config.toml
num_hidden_layers = 9
n_experts = 80
beta2 = 0.95
Below are experts of layer 2 (counted from 0) of a mixture-of-experts language model. Rows are named router (the router's row for the expert), up (a neuron's input weights, with its number), down (a neuron's output weights, with its number) and show model dimensions 0-255. Each number is 500 + 50 x the weight over its row's rms, rounded and kept within 0 to 999. Numbers have three digits each.
Before each expert's rows: "comes after" lists some tokens at least twice as common just before its tokens as in all text; "comes before" lists some tokens at least twice as common just after its tokens as in all text. This comes from a sample of Wikipedia text that the model never trained on. Tokens count by the router's weight.

# expert 54
comes after: " |", " |\n", "-", "%", " were", " /"
comes before: " |", ":", "-", "|", " /", " were"
router:399462539396540495407407481660503496455492415447530466452522581497557504454538517577421386578529595426484479433512494503572510529537510589512488494504495518532570474469545577480476477603554461555512503557437445456408525473499576569489432512487482468559545572435511470523471463523554467408538508521482555442535480417524499582460539473473486486548505533473526423500545437518540536524481571506453544507463493532544464484475513515463405483527502503468558561446500569490594434505557571427566575486473562513461581556531497477508444517480521469477519407478577422547592377580508478505512505589468510534528516483554507440453552504563491592478510506485575468396547529646551537490498512502519481469526484424529567492422440493481491424551561445485433568521543568552587481539416484
up0:507482485501426442504505437554536529525538514453521540465490544560588489483477509581422454379470500496393478530515470526528548476535520579488482458620568441455529519471416549534376381530510538608456468591536427534493444424486516518491427485523496447577524472456437584564555544541460455519544506487498482504456544495517462545510549473520484537537503532525559536430442439436486563485562470414498560421526457488507540498440433426454484516416511519533427474431546480461540472525504547381442614531525536541416537493380552556483394418551529526472486450389572445509545423450385468476433434571409530442533477533544550551523520519518507490588529584578492526503460506587449477516487462423433501447538438457452534512460432554504546477494470445521520581509433505508505412510550506
down0:470512509498520490551498525493488527429588506524555532504529514555544540445498466504490567502578416527547430414527546477586463516466468423491566611582390466451474502475475501443544497505533559486479442481462465552591515585503495437537558616487614533434500421501385557510486564417472559449487543428465580435484455574526435507453448548455489530521526535448412497518432424502512524538492466488541508505543592499443524513488446544433501424529490452411488558475498500465461489463523506516463609446458540532445404500413540498594548563515460482443605627512484464440444470487544468546579393506569498534512488511488508544479562512517523494537509489566602473517554512516470466534532491524613532564451417374489364504523437480497556482538434465444509451423569457413562472452473529
up1:438428462457540465497508504549473509485524497495592464490497518444513503464456467531464539462448503437535469561544376539504572489475449480453468527524457446571574541527459456447526473454576456546487552510415514528519523412505453468447430470508590471493557536480475604533617590432566509413478590512499490521555459380472572607457480513531527513494415411436496511328572518505463562603486496549552539435451445538549499456433466543462396406495457542475579540542454477388506521502452502488537415426519435533420535565473463451537520510564498456509428503507445490487565506492547506454468508562477535433423537417450435505475563553554470541559435565454519534550507523403546522585518443524505436471577495521534526535451622463525478484475580434468557490481477573474482585503531460
down1:534451532463501488499497509491516548464528480437493556570478405621466570464396467442475551426528472479560455500538578615453504412402563562485522547594467488517560448491499379525609502433478548502515512491457525537422520496502496525499398593495483536468479445492588515506592496452493575353567493497499504421592476563469457439455509476533506504425504498509512545528452474424406502521501493490469465458474561511495496507530419488534526526558485511447468461480621634489571455497425485614553495559453511478548562403394460439516487487450581539454512475515578556496468539445520381471462458527575559403596540532515523463463458430415437508512484504470527597499486488561541410535498428507515464514454506526580518469491478523513558452536519496494468444479462547542601505430518522
up2:459511562466443493523513538550472541468422468525465523484517602509580406450554495595571479379484518501524525578513471526558538485436571525468457481553560441536592401489465459516570495517463477552562425488448375470402484497597563470572480495471515459565393459517485443554531542475539412413497526399452540473543500487479462467494500523568438429464476603566496497553469503501521422426489441558542596472566549542477440439487550530555436448574406571569583537458498538446540536639565561520529418462491496529380499461547493491573481404561490492550461474442529492536579525512487517530528486480491562521541456490479459549406539496538450505468587531478480488498521524544566488477569484462512497538513452547533438470550439579560480416524543522524479534457622496458589451552509485
down2:506492496475469490427533502584434579515552535510583453514449470507396537466553523449412578467580468543550451527456543470515457476493424495603646489547516474531567494468520499388443512500609535539460545549507430540490509484547554505510473427584468481531504534409408426492541519471491426450454479625474531484432439527491484607508433531521528408505527437473478471559561409519476492455540542559517472476522456436457564539435444540429546475506579376502517488515468520552410501482521491500521517397634541499522458451514497441489504576511471489485589469549422497592501526501497466482580540505517385460467513463460548453513565520432514519477470565526442538480457496458526477489462536509423568521546477296476477442423533532496590536512530486553564411529463514499552512552502467
up3:435516568555561544426494489491477462435514461496528557515502506462566463507449478507430475447605462461537484457589430489524552457569543548529483617450416458561486438536546465494559421499506493517490494435465486589463572443460481578473443520468525416505497501468556536511550478513473549493489578548502565406600541482557470496567593550520454555567531457549493460426432446430452403590421557439539420439502379503569605509561421549524468464433437448526493499445559464507615498592610520490542534460462585487432577518535415491444455411458440499670552511513495421520498526481516441458552522567517514432490417516490499556477551482504473479569470462545486456502526479448473472543469454481461504523493512421563559514475606505541480477545530496498569486503598516512437452503526460
down3:505493533506476600453520482537534544388479477526453453438483519457463516562544472545570529475508531602492494500485550527539443568387539481567436480477480446544513528477552520609507468447553537500538528492516568409397410511457450553553496480482491519476365398540548570566517504396436415405484455508463563510458580512564458400465479570530539521415559539487403545551542580483502574484543469435443426406517535467483532568459511528465466507505475573520429517471567541449461460463500617480438494514466540511484469418404509434486514596524498552531458522491498472447477564526535445483469565484521499441478454534497487499448451540580512523539514451422459475583603459567535417442427458513577463528543457541482463496591451546384499538523570482521493457535478428467482615551446562
up4:492458509546521478538429550483535446448619562517491584585407407489513397514527486512547431523566531575525382480481529502516518463464505510394490499509499542498461507412583390467534538433489481559546523563493519512469516376531496461539622497500469470512546531525522443445528542465468519526471527434442376452570530451501539375545494509482496454511562474538454532616510605483572598559510556535472502540555571530466444446621551390477468515560490471495534471506447486468488469491388485451472550475454510541484491436547433553478417480511507518444512517476579494542593417490447495464427439509550510444583559554548507407529565483483474504501495476424490490466486491547504486520494517442576531466432446538538546447402436537589465432576417520512493483489571595503551485473435427
down4:533559581484479505461480418586474561505521453474365587581558539489603489501538428497555594495466495438431437529430573523540528402505470469506465535450463539394510484441470534476486458484490509549551525442541537495500479552424472480480481539604552467456439561527575576463490456481445410494538571488499476507577543388526527474566517474548579486449517566531468582551518521530427454556461492519483498517460544370514509426477479447557441466515443602505482452538436453430526544450506588493410507509472542580501501499423510464465414488515449563510525478411474600509494528511520542538546465555427439555526437471472523455450481517433599526631470411554537499412510429530524586485449537499583483530503614392498573587503524500518508521542485498449571508503533480466526535583512563
up5:494455461443458463480483451457548477517535517512469451472572446650535511498437538492420497501581468586506492517543418488527592471473486542488583544455484495509527537429507479537591510531414496452546517538526430553536554488508556584425559468619420554549453543446434444418486513511527472437470540420511513528491461590473468485565480487543438508467543489443401476524503588498516544464546594377473509445487499540437536395563511512573501522424428532597461452585539431468448493625429489574521588494452486486485461506544528538469526516530550493515492466511443439473432541494455467482512420496499510461460568512503474467607453559526510581493553447557483423432468444546495472435550428517394469520567459525488440451505571444570452479387432500582453511414602546533587470516507522
down5:496452446523529507631562526407531543574513499562538432540450597505610495504431544506540572489494453393548420503496477385441416507441459546527480515540504489571479536490451495486496475466524509441437576534522485586518453510507626489482525469543567500522485480532457524575684482446473537467556498480459473414533514509544556613474474544530456526497463421426455517460461563495547530576560441498517502494470568515556509444433455536419597459501480530500567470527509575468519486547474426497535552543554455533575450454484537562462393488531484524439518544462526456549528500389497543508479490496532530558465533516551592439543538459407423412444529486531429501595446478465565482519498410445437496567491548483530407525517562511491450434544527487482593607539561480483541525392532478
up6:481530543485502451591499432463544484461558451435539429423574519519512494541481467422536490400426499325501616452525516468549541529526517556507584512486538457482526466545478483529417565522541503557446512542472498537484571476537447557500478446526431428482522518457455532459488540535541419507521551507468443475546455451576505543549519450485534584561560497597456511384450449465584499483483508519450559489530505584543428576441528474518368527495509509445473584456458472494506453542578520571374635553551470606494432477391549546478529550530526421439545526377578444507518549505474497416566462415485504545568488479519524522507480589526538553528547488467521518524495581481494478502414544440510585546476541427430541524521518445482525498451458520589530586538470548537542577529520533
down6:456498449440484495512415480438481419445468525461536473532440490473512464433481468377574530485463574470554479521487451480509492469441488594505555557439507464464584407533485512478556490492518498489465503479477518549525450576515467475443596622520514508443494600465429581461427492487574542578429509431446412511480426544482497551471449520547405463462491598535516542545526460493489449453481461546572471521366540534488526466421545506476496444580506440417401492545487520529550588500469508518493494595533511451439525530644508483435453424396394517521506521559586498462558491466519565449523441456511435590449493431507505505476500433488425437585481530572409438481497566537509506465542494535488593472457527444447556548548604537541516597484400462525453434466538461462434541463544501
up7:520497458467486420464477507634526474512533547517498462498581560493538449573569477517592416486454554486479496511587578466460513543511419474489434534518457451435472510624504593528520514494563542582442485512585466483458524449469557461509490429503560521430516489525511538607483401492478513513465407540509479491469407459507455552439603373463445523531563454512434405484558514447517420448397521520460432527413463505551514500527486453516534550441565501424503448473420419571493427473595444468516497529483520560474593520475490623466531509474403462442444483508502558489621513514428531436504563510434510554515531468483584555546491487478395566443521459522513536512439573490460530490478415535382476458559453464589545458570581533552467442480553495541529496524515521440520566527450522
down7:447458456421495485428520389461476442542526506480541460518452540452426591540493528457457485518524605434446554523390416452469562558461543548558438377431476543542510444470484486521491520511499509525526552520515512409457497459465509495471445518467440478490552582579461510499519565514566516607519554500534492488480481529484403454539526557532560444499462445478576525522518470561473495526474479505500517493483432598605505530462477577490470562493412539600548493541564413450501481486579580457473501512464530466475492488584606411433505526482505545534528477455575424530428477507489427558596568501388495540407498369466486438536548522498495398518585473465487455452459547513551479476615412425502437451536447505541549501421574392449533534441502464475518533500524423591495404478512540
up8:529536549563560391423539536508464478444528401596491534490415533443540431506523484477552501549405476533519470498525487444461551574587527509507611470440563436488464566522446515493502393498480402437527513473550560430567525530507442443450497538475508499500446486464555473517521427466459399442532460473500487480451507513490506498486425489529563519510418468566490591427527529465472566559585468533483489419544479465533537617519557482513488495602446450505543445452504491506445440478462500409450549468435456520480405439536480550520533553400451474480412472508552471492559511527561550452502473571507632568383490566584516488497541554525466401456542480506489498522584533391586532496551443479582572519387456552534548473538372494501515453566543452439507469517433539486566548498481566
down8:541512565479480567482492483511516429480499547511413476426464395511578489441417431462387560457484485480489525517589545521495460404521454539488531432575541482514397614562542531479531480445526471531509483647535565560541469524515470603554494472617470533474528532467500544505496524525482616577576521513514506540505482473541466534411487524422433550445471504507505472444605519548483467553433532580532439458535476480449582434412541490548526521526461407455501515554527516533443503520522479560546443445449465518535525449407470486497508472534563401521546430467539488489460458495486440575418425525548534460531529568401514572553510528533509495562435497542470512477448608449466599569458534523533502471595471492429479450382523522522472456481514552532483494635388517514589449477567543
up9:452454482530436501552438447541432548381466473502498537463506495523516472500452467479482489625541453558480414468544458522447567381560457479589498514540563498472617585469343406437483589520504482502534442574472451522470560476528445506549461448510470564499533498511434397472554490505462549485578378468536413561450535603380506577522489452459499466527573509548523503467483534470520545548528531440482485466525522588412555548488505501451622561581471407485503488524451525479467461456528441462601508452536434485555522475519524449511484561504462476560465466567390571477463511486481504424441530500515546525547495541515521447437516450397406553522479496534537481498457541490563556601491526456432458544479468403553484521479532527446494481560566571460524548483543553504482443588415540
down9:508450540486524489555480433471563475465519552454514441534447548585491466481520517519581454619538441455501576516453487484572494515485494501631445546512553533523567520550516581553554542418522552537491541523497511598470430546485570578481457468572550528496507476502518541507549474477451467502505544491551519490496505514459570489548535648535483487503528405495587420458521500610488547468464458546473422462566549482559531437473498452556487520476649477489553491464487537465502473556479558479534454432590458487585481535479536514516503519545443558487668495475552506515535541526577536505564613505475448539456514510538516502496562477490512485664454476404510422449547435598503469475409488550475486533539461380420561575561447478558535530480530368435513536531475581583446528489428490
up10:469494493514483572550435506512561512522630501467521434543528539513532459462465525531433579476436570491496468570511495554574594496451534472558414453485551436539454477542517425483430464407463470588556449601534544387456554494484619480458517512571572445430472481417407408444499525493463470426541543537532584435504545563560452469514522477473513491437409489484421455552616497547539499520445565557432483472474412492513514504506428416538456460556522394448532484509486516549452448444549516485488494447478581467507469472548531513502517487520548469418463437479485444455533466520529554515414506506534586521592560486565447428402586386505519453487397474502566485480568479570447516575565516525565473557507443517437486450469487506516478468456472440556362560467453468446539476450459482
down10:445554517569538417484532491451492546469424534520533515466510463469444485519401569580524493500423466524520464520540544389585447536628474477476426499445530472549406503524385500505501453488552575495532546535551428427436564410581467580489492572439478526480410534547505462470502543538511564456513495498548463462425508490488556485554467482483579461490540527511557526421484458500441533478532540547562481445496455550450515506508489462446457349520464507518548491496486531534569585427463623461450537391560594462416497532625528476373385499488510606509451569419485533462466464502460497472467459523501535486439515545596503448362460459479461538497510508505438508422471542479518464450506487528472542513488560485472582500470471502445553535529484536374518519582409448546444427499523542
up11:547439535481457618441529417612434548458579508404423565505475414615467480491499536510521489452499562602467471438482518449521491442545444479540428506496581553480553509455585474471460470464486510487585532543485575476559482455596567516479430561502545510464497538485563502432538504531537527554571475502559458510498573581452486530497465462541579417533469569527565513494592492565473474595488481520513535494539568488521565511566451477483482550492521474532461448510429567563505533471585561572493436490584551494602535389526439487554430445494522587509534429533475575551372553431453549463411466572466503402442591591481521515576508500483441502443505459522497513455492603518545502443474518490481477441498485438513574448458479481451554476495605542541443494509510552482601568430493562
down11:476486552468496460552450452504469434412544507547584547576535500567554446415552462444428468537455403551487555571511562498522429440465570579589499494428583550453478549487442476580519498451585514508485492524493530539449564590416509467401426493532504499480460461557527512503499484431375470594537465529526547497479397536516412523520507553548537508435465545551573465560546425524503490551492484577551480554446471567446506446516514522465546519486509461467537449609492431449384472489554463532493548591561405595509512486500554463415509466469472471483603503514586507462405502417569424534545590469497428552543547466521424568536549515413455461526457489540538461526518540476506518525431481475412476501551425373506497508553518468499523512464423584518548470421505554484487450504427575
up12:472536454448554618448424420632533538576514453550587515453460530451539499372538519541465527469493614537550489551517532598618546431443520468461494496605452550532462558503486581458476516503557519458548452500411580456464481447507514514505510539515544508453500502507483501451522522493562487477506497437524468472539473422442470480497515492490520504455435535445456541427428521502588526545492499517482459522561508429453544514446421400533443559541569544486537475527475561479574455536535508523475547418563487587489455600468448472648533604521533531550483417451504599501504557520408477531441535548444539445454472488456446463471499583567515516540427530603523458488536551526496546511492530532602547461549533450461517475485389430492492469517590496518459401521417562571518518598410492
down12:525575560517465481408471522544422489524452403461500554534513479591527539532504472487554539398559449417539435465640538471479576426471497503498466448483469465541494521502388473508546503414538479449507584496533537557487541401492564515503420502463540466474427499424517511560593439497534491455456519514553512482505482448472395547450478498549572594467514467537517428482465493495404428418457501493528531488463483430412502551474554474425480449486417406525416497393494610479550461537450572574487460553525482491475547480474501510549445543494465481493444586525512541399588536518471472503546533541594474436515488521419511546464538565484510463516480496421476513458505483480515439558433427516579588517601521572519426419436564495501606516565478558471541463463481620377480482441550518
up13:564490533555461573591412568559448477548517506490530527519539529632462552579520427478520467521499438535484483453566495438474506487571527424540512524455424530583520577623459560560529494530489517569594503432465407450504518456436429524523422531529518523436447590510486523440503533497454424542506591510500482434529415505484503515505547482530435439540536538614396439433486462558492446439519516487423503519560447510414564454439568388406439498439559495435498527483560507493449384583513510494466493465509583528476557524486601465483515563522520464470524458536497397460434523508516504552560563428498498498507454426427528516423524488525404529442438532467494520442458507527567504449477484501462564547532506457627524510538626528425420515577415409493497492520549458494546503499486472
down13:431509456483596536472580447434574608414450589409533457613518432405469476460515472458464536581421535461469515546503601490509517438407514425497504459437530537497492507464469500557527565535414572548459505472525542493477520472469594554407571466422474483533523501519473485554481520543527557549493422466555577481519577488477562502585509580510586469527433519405536502627493627447487540568515465489469516476434460602611475605531484516594474515465502480471456486543494518498508529471489448539552465481440480544521570521529485646480548489561538517470537503420519533515518493501464610429507578538508501494518524540544490480398502412470483511428521480525437516562570514425483573486514461526453429458447561555436557477468469585445510556439482519476464564580461460510449521433455508
up14:496435406490537465458447547475450495570482452490477402534489563472413540511514518545538372418505502555548402518405518546470517445518452417450447512570510494538539540534481427397436431571547504603462532468593568481487399478426416512506450516502511469562491570594513484543569440425466509520509570454499512440542518441453544538557470512470593510515613585531518460458570503517477456553501549474473571532451502507543564442453486463455517468523561456469587579519487531557401439474592493553451444394477443471510517458483547567450409499511417534547427536449485441448478528454484464526383490423517441441568477550485519467472556473415484468527512521493472529479510517494570452510384524490552453492555471496549488440468651463448544446600491512473509489512427551545532521552511540
down14:482488521432522580515455515446515536450560427470508489525482417491428536524435531457530511562534465459496456559504391515499502560560537417610508540478428521481494528542516479564475546482521538546497519488408524509468547567522511423466460522421457562450492542538535554492573485548492601494422467502468451497514543489479535567460495533595542569551501455485559508441382470524462539526514510441482432352466490522553516581435541491576444507506576541301464427517602529459519437470491450502421374562427393515493504545525476523397513464475553567564552533498529533498451465477488518372497489528495494448480433505499578474482443498469488455559388537547567514480489555484467478654443398509396467486515503555506477528501478452475406507473531568563477467530489448601492477493504517
up15:427467540471464446544533476540536474514454563529535559506418540571626425451475501414569455441483551533450448473463533559462458581535488534515584500576479547620558509537485508505525458398468488491428541545463450476489511522457552416523548585497491503428533534459439523474458537521471556423513463528480491576444524589462563541496470489592477556521579544587532512370512497533501491461519511521528481422529467509528456490448497510410510544513459533533403531494474497500474451426569451566439491520597408554443512535531544541600389470528466503540434409514469530465510341430486521400422458457496459589541524548586531483479531474461509418468557533606477550423578454457434581490495466526417575469451527597492522560496519481437547455553464487472484536476451480506566447522571467
down15:461499535494589436487502464461493529457460569420455522474453568479403547506543413554522493580437505548412397425531407443479583435504451484543560542538404441473390532534472517468555514492482504503568569522490478494495576473547449572512505508451527471450522501445463499476449484442448540510461460453606482476407526517553473462469561568446532415440531602480434436525534485581446539523498403535378557513559524529507541498553439520490459500580537466472557562391512528496532569487526495438414521456502544454468549463465540487545484437559508467492451506539412559425536460445454511401479469492607537526509496424494507475492464572533522585576461511633464455518517520527432427548509565461535436495349494491596516437601491497561542459550446436416495461487484483473515453445509536
up16:435550491492542546517521444518522480487503458465641503519508472401499480520400490476462447556557589525444372386521582472443413465478557530533457532479514423593444525476458454443484554486451468501550515515497565469425487458511592483478525523502507507468512557474473421591507600597540567426508535482532516572566474445478503511536518520443524432520525490588537559475394505490580500508551462509467623468521482517513485389595478528542540420517429553461517537465509493441495518489437442459555531512422528539482530528538539468526488487473508440528445539498511494438479406608519504612507491595557532499557413543454503530417547559498521566420584457539618499442428531545472522460478553525456471438567538455478505538402500503502563525503570437612441463418553553490470484594431528
down16:562498549561516507484532527523457481574456536473569413461488533450546486549472464469509429513550455404526516446452475569504450570619490456488413526448435536496561418542475422479462442507562435473504495503462567526484534502418540523521525522468471559526467537464478565476522470474502479410458547591468604531482470489519483446369499493427513574499497512605473433486508517497535495436422542477512463528571528432569548533399523480494423525513546395501607437478557440421431439443443568515479550487547510465561428576548416495506379553445455533480630439477542622421601553531531513494487496417472454490494528543524440505434410468570519431534450519497556502500595498529482520479382541442517527519579501458569573538436498439406515549532502513542539574475440532514567510499469498
up17:529446438443503462490463497575473571446516415370537472446479534477395438494583418521484426468486484483478617401468584471512541519513475534502519466562447457548538457478490486461423536490522544527537471526525552470453455556555547513535533497478509538498503534588431388416461429522506428471469454468519473469506520531483501419522535485480510610619389551513462403482464487443437521546462471556450593549540363514499467452404498590512357606433543466551558536522479583522533431420496458497482534439482583469472546582451553536515518512566550501511537442460538487472541495517486532509433596436470430501613530482497516462450543534582533499562462541461493518528493484637574522477421511496460530444530519544560577424545524520583492554463565474509449537462563481488488470471516485
down17:482464455469581454470482482446570546526505522438397452504475511485474492452466473481501534495509570495455544559430461485506489554599529473538436573544447522587487597502488570437482531488433510448455469368431447458454501490441462470489531447353539464590529525479464633431547522381527564431483587613515548555516540530532462533424495520522461465579480435428493530469365519527536469480530451544501488498515518568593516553542492582636452463483530503482494467519459451443462446498437555450490525493516522418484438548470446550482533494450520535483488429447488519504574551481635517413579538427622505461473417471494479475418499438583519462479450432514486506459496505552422485411554547520453483483518556478443550531459474460493465572516502494468472446555502543537363525515462568
up18:469511509493456526449510476492475443575561526487536498506448500471601491456540474454518492522400471476569541429502508461531441506481545512475442452500412561415454439461580464550456471500569495405424475501388406561567560455464490572516537494543580467519567520492479523487616379579531549414518460487439614450539412486463540481554519484454465566564478446514531520391464540553565467502434449524490457508485517575453464475456596472528524418458454513470600443568552495491590421518558518491584515444570495496390520539459508464500421581447551419531431539461553506455436570458498568463559500561459493463477447424518540480505418532555524492475517427461462539464501472512556530529465452507511528452498409485522566620448490473461462520385476592416541474387496492541474443482444523
down18:506508481438537520419511486569476409562516598494522514488478555457456511540476453481504480578480532519547452418484460446583519419489440476444454423425455520514402563626560526499515366495518552470532538514561467477532574549465452521551494473490481518375467485419603448530509517473418503461473465491599607451529564415455560525492422456465584440439509517489416518538573472494622414490563508506479462476519509456572533521534583548496509578464450438447419444531461477588532542383501527486530489486536500531570529538494475574513530508528504442511444505497427484551571497434453579550576447528501451515480532503403575541448484497476358441472598454539502497496473485531500452475503535540482476448564508562578567460482578491447516522552619525436488530500534564541430503581558512
up19:525558538473598563561486540528496492463496523404536545584544517505458466460499491542477558546421472572508505452586439467474450433475500513488425532579542395629457474445442540444475544612435602594548422593513431521517527463432617494564483510483479480544445462504500438500551464521524538465531563511578457533592454425474523494532430494516500514424575520503489483486491552508499463418452572513419527463532455477593505445506531498597506524444419414462475425460572455516607379616478517421511547529539517447430470526551534576493486509472410448619496433386523489500566504493396562552496509539463559406485481549559488558497552427464476517531531601568484519517468547509459522501501544465454570514548449546520440440494480540528505503533522456460471473539460576480502503463514448
down19:501512548487461519432512511602463579490549427491506418467474613475525493515410480525478490410586476510420527500363501599481575493481596441540523482451468515431543520474434459563492511415592466566474597569460502515555446493485551538541551439501528508511577460568487496621570555476484461428486539417413495528509429520478455488513476574448535370510593488544525390564475453535506482492575549499428484441609483453478446557452530466462501582581457514528488453516490524457467477510546545481442559479472546520466531565518537494513519540460508488498478520485485503487435356488518493456503460483487541354563456471476505512542496498512596509499543413510483557487539530487467479578375418411524457536494395445509503487425532450445465483450507556524521504616468489440463571583476552
up20:554486523468567506527497459536441459446526430583486459497510545485482539549546469623516537548589397410497571478600414585576488464462498463470491476515474500454478543456543434543548495605473459375552499548589424541457483460576513423402536541516528526490530521531538479534530467494569560545505559552431458519557404550453448480468445484473515497597546472534492468468447435523428489552558581549517562491410573507523597410390513495537386410497471434447464489585492600492415423402468527569519451543591554534532511547480510429424477442519468502555516514523568506434573505482409505537468478547492467481428548489448457485532453535547539525562558510486483473541573541505470399525528505482477485523589528569598482479549421528507523458465459617438503512546506481492486512466509477
down20:570453497528520467589434545491514480513533532509477547509475477545488536428504563418413435520475470477443481606475450492445534428520485575379459482535540509492545557528430508496576488448566570552521474483423529502499507541410492456574510486506446484490425441415443620520432534481436484558509455404521433513536483442487596461550501554470357545466557523468542476452491528490411501552460412545517529490505509405516513523606466441627573480545559607527449492489390437440530577384530459541530450510417585445516490450426527485427470335515472527426403452461471503547492543490460497422498499466513479555536502463541428546571479435456480506436479518473507557545424485519408504541483529488503500554564504541436543614569512467524482530528529513484446515523523472510489482411506468
up21:549467449520489570426509544473441561514574527441516518469544540459468504492481498525518474374468564553507514511449460580550526461520574495439557492598436532454540563494455607513513562530528548537578487516451432492500496464489568452545422509478555587518473515466391493602616465506543456430511566438554525549485586563577421509493534452539386487464567434447454465516582469595546585487580503492461461470516508492488576515457499576375520458565493516553541467520400524588502542476503543484409546470568485497576463568473467539455456518413402500564494531449524379498469571420510447429426453495502443464489432509511571551507479466513558492469588597500486479459526531491512470490543475579474497549569571540439515482584553445549426531437499481586432485514491548527450498551449426
down21:488409441519545559489509460498560467613523451566528529512458496428523560447482528532534497482484512476495456527507523435477415503512494520542465549559444502511638539507482534586552574473521505564562500422532433489411485452485448548477443589516495464506516402479532581513525585526448539451476480581538539449491517425581454548528572518507456529508492483399448472553434496526440587449452497471495544394407583454373559606483426495440451422424414543522482523497484583422500531532522618536494489418424536518481552521453498472486550606605526517501478475512509494426475493483504464503574595515535439472473534537592503496422483555523593511590511470563466469420493474541534369474540531456584472551510613536550506416515451512439497501486480479555518533456552425472558490544561475
up22:526560461494528549474528448433553467482530515475499570502493479515443429425461475495532480512549531478541528504478530389405561454472556523476455495444526505535556466493604546515494476563436488419416600429531513526491498494508538562512546512580432422531501524543489446525495484572490452505461475444449433487496439423500548399480540421450468446434526466479463379494444471425487461406565578472561460443519542468419448389427524430559410499558463529556446509450517506454512407488446509527455525409421503468471548570480522558470400483484581504535421506410574435458529476483531423645572459524578579532448581556557443403567498444541480443540520410522538445486515487446499494557519449489538507536541540551441457535503553436476502532505537480579408547498441580586544455449546519
down22:475474474431503568504488417555535578495474436547471517533474539517509480499539510468493573500501409461399511469500544518533425506520485501518568504521552473326460598547520487464563532419417441554495517589442471480468477492455474489533472577477534470539521456502463461556456552411480432373488546507504469465489484518545407529411435563457500496459469493451358461509552511468506507522569516516482344451460552405419473519402418505440556513508352587468581485464514564378446490628450444554436531591546483520504477437515487461568530480504537472512603488431531493477427494495557518474506441517526485527513485532378498533496391553538469572409443436575438486519527503431448476543469502453557545511491461432495483504559465460468463530522416512548521525532499528487475465517511550
up23:542519400494454500435453532456419467508492509538431434539422592471481506524528465579516439402546506556487492484484530530555464614494468512473452508516539406491545522416493547441506275482438521520498520541494488577648513553546521514508506492546478515468498520450525478530579449590538450554442521458569503498525425486493570562513478403474466500531500478470527474483525538422531465469499543561475497543506606481448460504373565443459453525513505556566600523458511474533455386528504567473438500551549500510586488513551558535507456551553456437493484456504489481582536528461525532547502440454543545494498532439468624434448487563389457469518586558517450477480411524567601532563513524533518532460477524534542443507518426449520520440543405407471519531466562540569407532589471528
down23:509496640510544495533440492485571543489517524529523565517508524509596440505495493444511514470516379492471461545508372534378558472540458486503520524516478410604467473575578545592461577500572542508571521473520503437542529519497581411479499540557536527500482452398464532579525547489547550505538519493476367562474439437458536458514513504463454516473536424479524528472579474504509509486468466421421450441494565483538464518587445439512535441512562391366434487563484434446429493539465488557524528404482550559498512474571527535403533486477410437435560440544539529522484477506482506496522562441589513535521422501428426507456423444482496555495424438395522448486562542564427509441489506596512430534528496587500530462590426426429495526495563456509524511512538564449486456535465560
up24:523516540494471580541492471532541539587544497438482532465449504420476490480635491462521489522533599390445537467482527543550518586534462422568601515540490565497487569549487490515436495526506473534448472517507593465593522568432535474544479489471538442565524539533566402448444493580438461469488569518526510503487501524594476442448482491478446404540587468538507395488568484413482507413512483512525565530531421442542432555491493495562456613465488459464587530550438505479473501468589557470407500575582438518527566509430527452540555501540513487514447556381459376447595549549421503504546461611458430495588527523579523392501446538480585533491566452556478510422554432480474581534532519531540471498460464461535518427528463396502523574467447470486521528461505518495450484555482461
down24:434467458515593468462481485516536523478468426552497496491447539466537544626479495452498538453556501466504508445495527510497523562490479556459552589523573504576502364508493457484549538497506529518429562515449435565502533532525458458425504461489408447492468548536581480561546545409505536505484440436417549457474414508504540538482585386477483448547459495487491463461511484623572480393459563459523468527324544493427455491534460542442450515434526537519441469469456462518573536515573540531565474500478489597428539493498418517515437520567506500490598542494420364574512511498560343423536513506571569553437490455432508485521489518523504444473488498566520531450528459469504581404576545476467474462604456465498535503581516426556532563415546516479534500436559477420570515538528527
up25:458462464424566499517490494514457505597496449490497410550547559559548506463453482420495477445489532434437429434599461407426471569490505451529488479552529399515517496496477486503411534464545528467508491421542422412510493521496596550517466599606536479505522438508442509564548487434529523448469596555494566466506415497503556589550446478479440547433489394489519494484426430452495512456463504460603513439429545552528508480533543455498479398493468560491517537462456497455485411490484568486560468411536467551423465575463455546532418520515460526551529585457431395512593453503541485554522540535530445465522582534529542520460489469509512403555466559461485515475492498541481418486508441426481595546499436504433532468354521539522562474580586567528521536506439528522383567589582485
down25:590490559489517544486475453515488504489472552436419622431545461578540510525553554539515434528607502495527489513474579545491497472492497509459527534524610427428487562443498385395500503525516547457432525508507555510524564589502506488538550481582426616399598513563480499545491503507491576491465457479477497476511529575420445588458500470448470508489500554520441474548531425490554557492534544502527467407519473409453439487474541489475525566360499375421515499415538479532488458511558489511534588492439551547519581484442428494490500546416501535507589464481496569441512531421451536578500464588490513478449481543472529517532457540451510528467464416691549523504536588473542491496484578509532470528507562432541416443383520499506520455453543499488394536509454461551586463500515513
up26:453517497430542473462487534653474569531440452522568445517516531496582474553499515468441578578390510575505580559552532606484460466517571457568492458552483446554572538512598575493446560475454542452574489526419518525488525441458464484488523514424472552459508490467468575457485506536507536400483510541516445502473544491463477524507474458510494503522405555569610533547411453480483595555571548511479522442519553455505478444507534536577517561509453529437458462443521437580577458574409443369563507503438521519439459555477461503586577480516547461539550495449508468427512514566476526495480522613533521528476461520419561494467491543603511466461494539472552386519505554463533534469413544467468512447589447550599449443507477444495427495436525393514376438494501499594505475527452489
down26:531554534525553542460478507469490568590579505494537517482497564451471442522500473587494508590519507500492447385499467476482622473437503449424480536468537565566570538492418429498490422476411490450564563444528499487480498451478436551533546465473562457550437380493534434490457450477493451527504528526495465529436519424460525446511544533507562544521423468617425557440484577502537429454534548561585536592516518464445505486477472561532432501431462459524542427448517512473500515463521521476431507504499498524570454547489476526591515519512565503546433513507465494400560536459454540587584462571570502386523537570528443527580522511643570426489521474454551470483506483511452411523471421452526509530533481511608452462404445469564596396533433543423551398560476562448545556455509442